{
  "d_model": 256,
  "activation": "swiglu",
  "moe_layers": [0, 1, 2, 3, 4, 5, 6, 7, 8, 9, 10, 11],
  "router_score": "sigmoid",
  "normalize_top_k": false,
  "balance_bias": false,
  "seq_len": 1024,
  "train_tokens": 704600000
}
Below are experts of layer 8 (counted from 0) of a mixture-of-experts language model. Rows are named router (the router's row for the expert), gate (a neuron's input weights, with its number), up (a neuron's input weights, with its number), down (a neuron's output weights, with its number) and show model dimensions 0-255. Each number is 500 + 50 x the weight over its row's rms, rounded and kept within 0 to 999. Numbers have three digits each.
After each expert's rows: a language model's description of what the expert responds to; "comes after" lists some tokens at least twice as common just before its tokens as in all text. This comes from a sample of Wikipedia text that the model never trained on. Tokens count by the router's weight.

# expert 24
router:542484568471461464440430593551562578408604430460473554546524440508534431505518578446517478553585439520489479492467564550465436533483558508564497448416614446476429483484454490426456525461502578486525361536454415460542540550458499406452447458543494544476538458455532487487468594487473591513534482537503493450530539470470484530397486536457481478496390437513467424480474556452548526479554554409456474443462459428579458459531557564500497498540408529432501434497528563496453448418417431552485522559470495508557597475524530488558486529509567578536529512629412524431530478469513489561464467501514454464544515545523498418557515498506513574504517521536479539592435563572478519443508465460520506480546482431440560511461534545455469354457585486525633511480464454457457503490552426
gate1:510477566449518494497520509516437493547476390458479564476466584546429514494430576414479441503488581526577541532489544551492512587430526532528497478478467540576468491508446550529492563559480517508608407494368513505521495427370487542527558563465496467571580538497465501520441413504535505460524464537568437507575573584526448490480569425425524449365432460409475540522449560485520469503529444463432448514429467513369596519518369499535555479447483525477498406498507478548497537512533505449473472546501510425568442556529468491443550544462614546445509426520425468586501497505496456479523502560484544515505530492531483539601384539570557481453495482497433478437525486525478613446546467481522501544537533542567456524462512602407558513547486460494425524527587496445469492446454424
up1:531538550529466476500583437609528431538542432505619505493482498427539529494528483431449486484530607555511538469584487509470559622484527513520516555489487459503547430539476506404514559509433542532651509516486492474595474468526462475475508463466532516527467522473497514503438497471570520515539539530470469505553527585432507589519434545530592467456551533467426459457527551443598498455479579558518467531520543543486601527504449547560551501533456398459533482457495517542443490471427526472486495470479487561518404546527468399481508611532610422424502431492491457454505542530549508485526440507522477582472517547531547553597379511401501467480524462534478543553538494598476461508407357546565580512515515511509499572507412557438407543453397441497526629456549546540464461486460518
down1:534540515500460447509540532491457453435507481474560514562543535492500473489556550583548521496418449487530472412439508403558470478522444536572530483484508524496488550436427445607588417500464531520564456545534547589548542540434412419480456519490564443453514476548545523427478547566431510470542481442498505517552515460519529470462544640521526598545556581529488424494458431541556487505499538469602518485561468515554514478530445423517481572565590483491504479436601529572567468515508513567482491477538404465500480486530583577560526490544508530429540520542542592560537545544548466433445532368557454385492568455533506418480504502597453592496580570517538513439525471459571428490558452526368459466495427504488509412427610426494495467494535549494491474535492504513555459391521490
Description: Definite article. The word "the" or "The", also its and entire, usually after a preposition, as in "in the town", "the entire".
comes after: " of", " in", " to", " at", " on", "."

# expert 18
router:550470510510495379492414479495559455407604452465515523564488454494532513448515623484470554493538459543568485539511505473498474566568526487531394573495558505538422550467451465472446510493518549405525404534480482510549512478501606401525477484502582566481579469417493542471504581509402543518469538551540438462504593549446482539445497550479483551473639483527485425547486544442492515479598495458452504505468418450482543475470526472445459423484454467477462355519567454546465423484508504521560509524508496536556561523541540485464444525569553490601510461581418533462524437395525517603446528511485545424543451501496531453516422498520516605527483591546401397481430480501509518480523453468498558419491463437494516544434484438448398481476495473558608508410455503446492488580477463
gate1:527465461511470494462568458414507565536544553499467468596464503556468537499535528484454452435443522493555459492504479527444528566557508608468551507437455616516496432486573464399484510510471519521501525557552525504549445409543505521431543532434517407608512525439488424569432459563511596440546562525436455486650507531407598498563558481456513512500550509446479543393505440576476543397493504455498503593564557519486559454567474482532575545508505486434489483508469478544533512514514563493442400369485561402480460495459523560515561462463454512546441485406520477474478534415512511532613514519440422542548458534462369506511626479548468538450439441559468444447447502486514495435474519479475512484508525496424530472488560509451538532499422529449565409494489593550540461464519571
up1:481581516535482472447480464510552386519425422513626454557476511502447548497439557557501499587515474502474524485554492479441557471505518549399385492510563479531442481449501505486606490527504439417513516479585450561500486555413481566472503486414441530431461474569567520466568436406503486509574471470472499478351423519455481602514614567609551598472502544534388503566499451492532403506553493461438494412528515457480516528461521520503439488412498549543488446420484535472522507625511518522513555534553477507512480515594601440465467499483544454484567580484531533501512494557499480539486411528488522537512503501552504439533448551424479363457465600459538507502563568490451556520529544568563509511479486480539381479506459541496508491464592432504430562538485485538481589446512463
down1:551475430575522325447535622363482567559495564519550598497510502494496505500494521490498433473424605459489500570473459455559526495572461488495572410456518528518582432531452521467511532512455488452493473413491532473577518466468492528541428529577536477567467553531488493449511463537473481459470479460516563447516635548504440344514586416511451431497452473574524555481472536466468543510446483483438473544433546415518460455514484504466496539444496496432506481570405432431522447526551414426448382471466592488499465584490504466473448556447508505583422485503479520561530476565527497488555413515459485565567473526467491580452504393498539556528445444494470447497486413425491489526484502531461471453498565497460544515551532454456434480528405539525552433512424546476560462492519602
Description: Given names. Given names of people, often right before a surname in prose, credits or tables, such as George, William, David.
comes after: ",", " by", "-", " and", ":", "."

# expert 53
router:603457658450508397486485504517514581458604435525515551583565524485581531415586541529531571545613432463573445540475568513471479547484581433474551540461538444547427493474433409426475534467390515468510438529479446457528538458506498453483525456500564534480538482470524440468498544473469537452471486524441493522498525526427483507435524506492397532569448490586429460517469577558470520489550545419410503482402488468518483495482564548485556474478411483432471443505514484507465426507490491508571580436492465525554525508557533507456451516531504541506425381574435598443492415462491480515465483488552468431605501565527571446533418458529496519484405491504474529570510517571503513388518483563534523503514566489507488454493448432486441358529538412491533565503491470476424414474421472
gate1:458434564490538426488477465499541578596550495493457463509481454521558411483492588498504516523538501515591547626509462504456489548484523479422468605530408478484435488419474545427480457418472496395482560527414587556374555532568515481492537493506490543510512433493465535475496489489477525482511558547445509501543443573469528515525496538387415565501463493524554475448497536484447404450466498493475560479359492463530466607420534493469554523505510535466616462545518514492496537470519430481535472496502485554467469448459438554515496559418468479498493452551456436560473477499466553478545453487535539522493531489628514550360458394502545508383579438539434541523434494469577514488390570401501604492426534512470538393491512499481426474500434539432529534489412514454456494597473460
up1:508404520440450502453434367495590509523586488501443544504401485508637478450408468481468544419457493484532494505477479539479541495554553533358435463448459477470539461512545435451507400616450514487488454464451499539516441625555506501438453490500507511511515388479594538457465499476475505500486499525512498549552455640500582518608441558505479544501531524529503563459609522509606429499482528535579473529510544519485526421594535483426521460470479495422525598545477521499522487395567486544424508507458525431513516556488493538537569457509553552469493526535550522477509629380553470446529483468516437466533498530530501560391453467475527395489466486542476518385435565494461504497475455542508496435476535490556485436536455542514492504533441454471495527625462497474533528442566425
down1:496462521547621508513428431508579542477432483562493505454459509511513503445569497483433571408484484473509459419536497483486480406480515442555468555469521498594554537520529523606587529539533431562443537443484393531488516536586511575473502471517480535445514560437494429464552503472504536515461576512548495438549449564424552497588529427540453597495424585505490418486536562562560481531498439595498546459550463372507486527486509529529453530523507589500494517428477547469471496527599512474551405503558470512493525528404576567471571533552481479424436487465521520550527489492540497530494518549416471545554499511491451404488535499519511472558467477498606620655551485446507407489539518501473505499466359616473516489572456467554478447420429394502551522546594510483477445504524510
Description: Possessives and modifiers. Possessive pronouns and adjectives before a noun in biographies, such as his duties, her acting career, own, Early life.
comes after: " a", " his", " the", " of", " in", " an"

# expert 46
router:560459570492558425505419452488623641403545527431561577489518479480642427397554515481506500477543498521490371465488581523433463526518510445502481508444566461498485438559461392448463533516498483452476429491440508439470470457548503496408491494509547479438534421532442511448478553451490436484520505500445444518491539497441517498505525479494490539564486424508491512523453538399540477495508455430425520491391500404582530425534454556497582415471415458420444395556545546486505556502496460511566534462537472472503593590489600535466499479546526558606421452587464579503440481539527533500499441497482472449522517574494502426515511401409542560502523488584536453533441538520528473410507470468540491488484543476513513513482429500496445447487538436556656509558520482513440470525456481
gate0:526470450472466549567464534501541421555447528421479504600443566506525474474579426525587525490521585509518499477504505484572459484453456528454495477497515424488543402361516518503534467497497510484549505531593470605488433477470388498455462517481498480477391525598459575508511498566530512655382462473486456466474574509572489499449480482451468510567535490476477454386595509460494527510550511471530434514474509435468416487541486429482495467515508545484555510580448472608624470396496488445470461529492482465497464526518565531454388454498466480508440476498515477428450509480638560487458499376463532514513436502544455359540474548512470569486535503579415476454501537546534546531593434482455533509532494547556466573431551535551546434532491542460472565456554485515384552518440479
up0:454526453525569586597482434549486463480477491492541473574525485490534494479462509528464414423441490516571432516538510548571486474572550568488487505489577523455532506423465496545500439531526484526529530550411484479467427534432421538480447533452454489527611610504518444481545483491444569462549580482427476474403461489454500586545397547445499509483482549510495544533536473574502447436499511384562448426419379513509507380514512516573527502450449518468441485504527467427512512558474477474564532549413512579486609584416499512547520539434537407527441510503505639505539419451358540534497538476541567481440519437399496485550542492525443539504474456554507474513459509473571504458557505382528576352477532461515448426493508528594509517460502472471528462555441525529556449482439472
down0:463497599494489547447520481456570428451468522537465516446443422489494551405441474557501530417470430419605453520536490432481506528508570588429498493535499503567523559478535505516468582473440443457439508549528557491532511507434597564566617529438562491525477551492472509431461551535386434484515513606538454526597544505552515496588559539525510537420510537529509508510531435499502512469537394463422525602510463478480501475416475558461407414585478449567459530402497435510509454602439514500529500444557492574511453577411472509553505474578539459502446523433515508567465535522493496472491435527524546488549482545517485484458517563540554510525519540464524500496486444390526528450450503492588627647513435438511522525581528546521476520505383494523469562500554516464640581506511520
Description: Determiners and relative pronouns. Relative and demonstrative words such as that, which, this, where, same, often right after "the" or a comma, as in "the same name".
comes after: " the", " The", ",", "The", ".", " that"

# expert 56
router:596528555460478452489480558488434479464506450451512641474502450492531466398591576449565556467555506469512539449491459483487495552545537538541385503518527526535427542493478458536475530529414561537466468458446551505474541527471507437451579485518493485511477400416520515484488553501441467457530514518508439490513493525479520557452461456522453494526390447436359395493521487479489524507466400418505525491454538482543413445504526551537409417561414414520474490555523536510477474484498516552598547499534501495543576566513495504478544499496529550523510463513474595442559583468466480578469398520499503376516520580496475498562466451424549503410460599540519512555465480526509492416511438475517613544491490384439501488488505371386391368519545441494523492591526464435500540479488418
gate1:499515520519494408501489498555476454509499615470553557364483463521446506518571471510398522495486477490512419439590445558459519386526605519539464529521470403430518407495463455452391438528464527426439440512473579555488399477511538450499465445448533464455460630505451480519453490604435463480399603592563479504589459460484473511436502511572507546550490477529456519456487435492510557449430394423521468489484508475497506481496536457482451439522451510515509541443549447460517444470560461531451527577469499480566450451460514532528434439498465520386556488537470604363483539496559508452501522468510556488475526534482594462536491456446511495412528491398441417473468485530524527572418531580511606471505500403458506463522510509560454496544491522510563512484567554501567543522436404
up1:456570453486541558532521495415508493506464362535407420559491490524522528493472550556505478517574458565529556600432550496443472564425475511520566444498521481493557576509494593451635598463611503532515552498454515529473514502529473474499472469532508553458544414520397481425444473516522568536455402506504533595434501523605489515451408546514391475456448494430533509542475492497512509521464462490422583539498514597455500481428536490503537466530521493406516569603535423480416543538477573518559453450543530544392496499463501431500592568467584476533527577438564516527540507524449509469423473482469498529519452509474425519429569496490500472496461462506466497520530496449491541524435575450507394477485414592515507459602505443436546503515502523496518567531504435400445417603432584
down1:564471614493503462453533528578586463472522476531473514682610564437553489588453534389462498517460500469521434465554496422542527485534537446490523498489483568516507510513535418456501544534476540468510557506477388517512509431474579502544416396447474569432443562503628428579552500631424432505489492522477476505400436387461443481457456508462527467518500559559455506503578491503546526546450482461517487440516538511494490604550552510484488573507477529506447501508423516466494509487485472555510547478449498440478500512480458516447464514570543596517455551563440584461475542551505543533502520545489609604470524515532470445465507436586526444464478428564512496492493583542545494383465529480446517518552602579502523551406541499488492420561406458479403511580496467491439556452489509
Description: Stray space tokens. Lone space tokens inside tables and lists, or a space before the next word, such as between list markers and entries.
comes after: " |", "|", " MPC", "N", "IUCN", " or"

# expert 59
router:571407469448531450497505565552510567430567450468473593531495479421524486491549500501576482495547471433612469478480545481445428596606509505516538532522624449578431487568483486537417493577541485477571430411370458474570486546464572434471563462506511443422580402466513533519502515399436458489490520479491458438496493554487463498474563442460502592532453494482509473497427490458488544557526482450429501434393477411506466497489483550551480516478418566431482456519501460467519461499504495532630529570547469433533489497490554432507461494476513563570428442554521555423555534513481567486537383552529538449424468592488570465515515452488559481501443576561473519542424490501540478380499521455516635479528478484474526480467481459440503531496496465480538507374505496404506487549523396
gate1:488441511575522509543477548555503602559360525487530475445455486560473481468490453560504585495506524400548581534468449613468502516483516521456501489517432591502475535538545482544508549461520412535466509583489467615462599523620423503536555579542522477521565535441511437520408523556561516406467474516493485547619557431508461460518490490509466479520460482537547489514522544502500421650544542481482575526509478537455605470523554450511395512599519485535547559557426532535581515458556435430476520463460517536478529428420581458535403401379551529452475498501500423435517524537538455489528500509516455438586468506498402548486499476603447557566498426518504546439487593569468499440463506502472515478492533456599423459482511468530486460543501513502510508548589426536527445525459456
up1:514629524469539399462587602462513490474455481559520511565515495551465579522496554556470416625477508525460544416518477409494424540542509459544434469508546474435471545517443433446524487449522482449464439553421500590472581585450551500465426463506387477582583595584535473456544482461469464478482518464441415432440501455487568529395511429550558463560492465499538480509458610460561472441431465462460458553465488601569486546414471518413516557427508501561555445574506510469488464449486461523434473534503541491436533537502481553599492615547469600451467521472483518592518570543488475454429478609467553495473530489531476408507465475521459513555524545496470452519520423525518473508478492442536499443462455585456514471506481477512451483534473590518542538584468476574467529377506460
down1:450530607521523403474576481437586547467426528486502481472462426457482512515470433471414535517617518467510451587489471446499513501546535452585397463529390595477457561594505451484599546486606447467403509541498445454463502473519477487498533426502472499489480441480446517444464543534497517515532536542547464601447556525537517506574522529577497484543538568466441490518560480443491513454442492546549517540562523563508494506526503435557591519472515473423502534547444517503382478506565486510430591429565449444487558527491474481614399524395491519466553559500537630363519528521519545508523575508477506498519544523430495520539517478515436482538543479593487455574515631533508492473498507568535489487451565581551508485469518499468523505454610399411555478501440464552544615429487500
Description: Table column pipes. Pipe separators between cells in numeric and data tables, especially after numbers, names or parenthesised values, ending rows.
comes after: " ", " 0", ")", " —", " 1", " 2"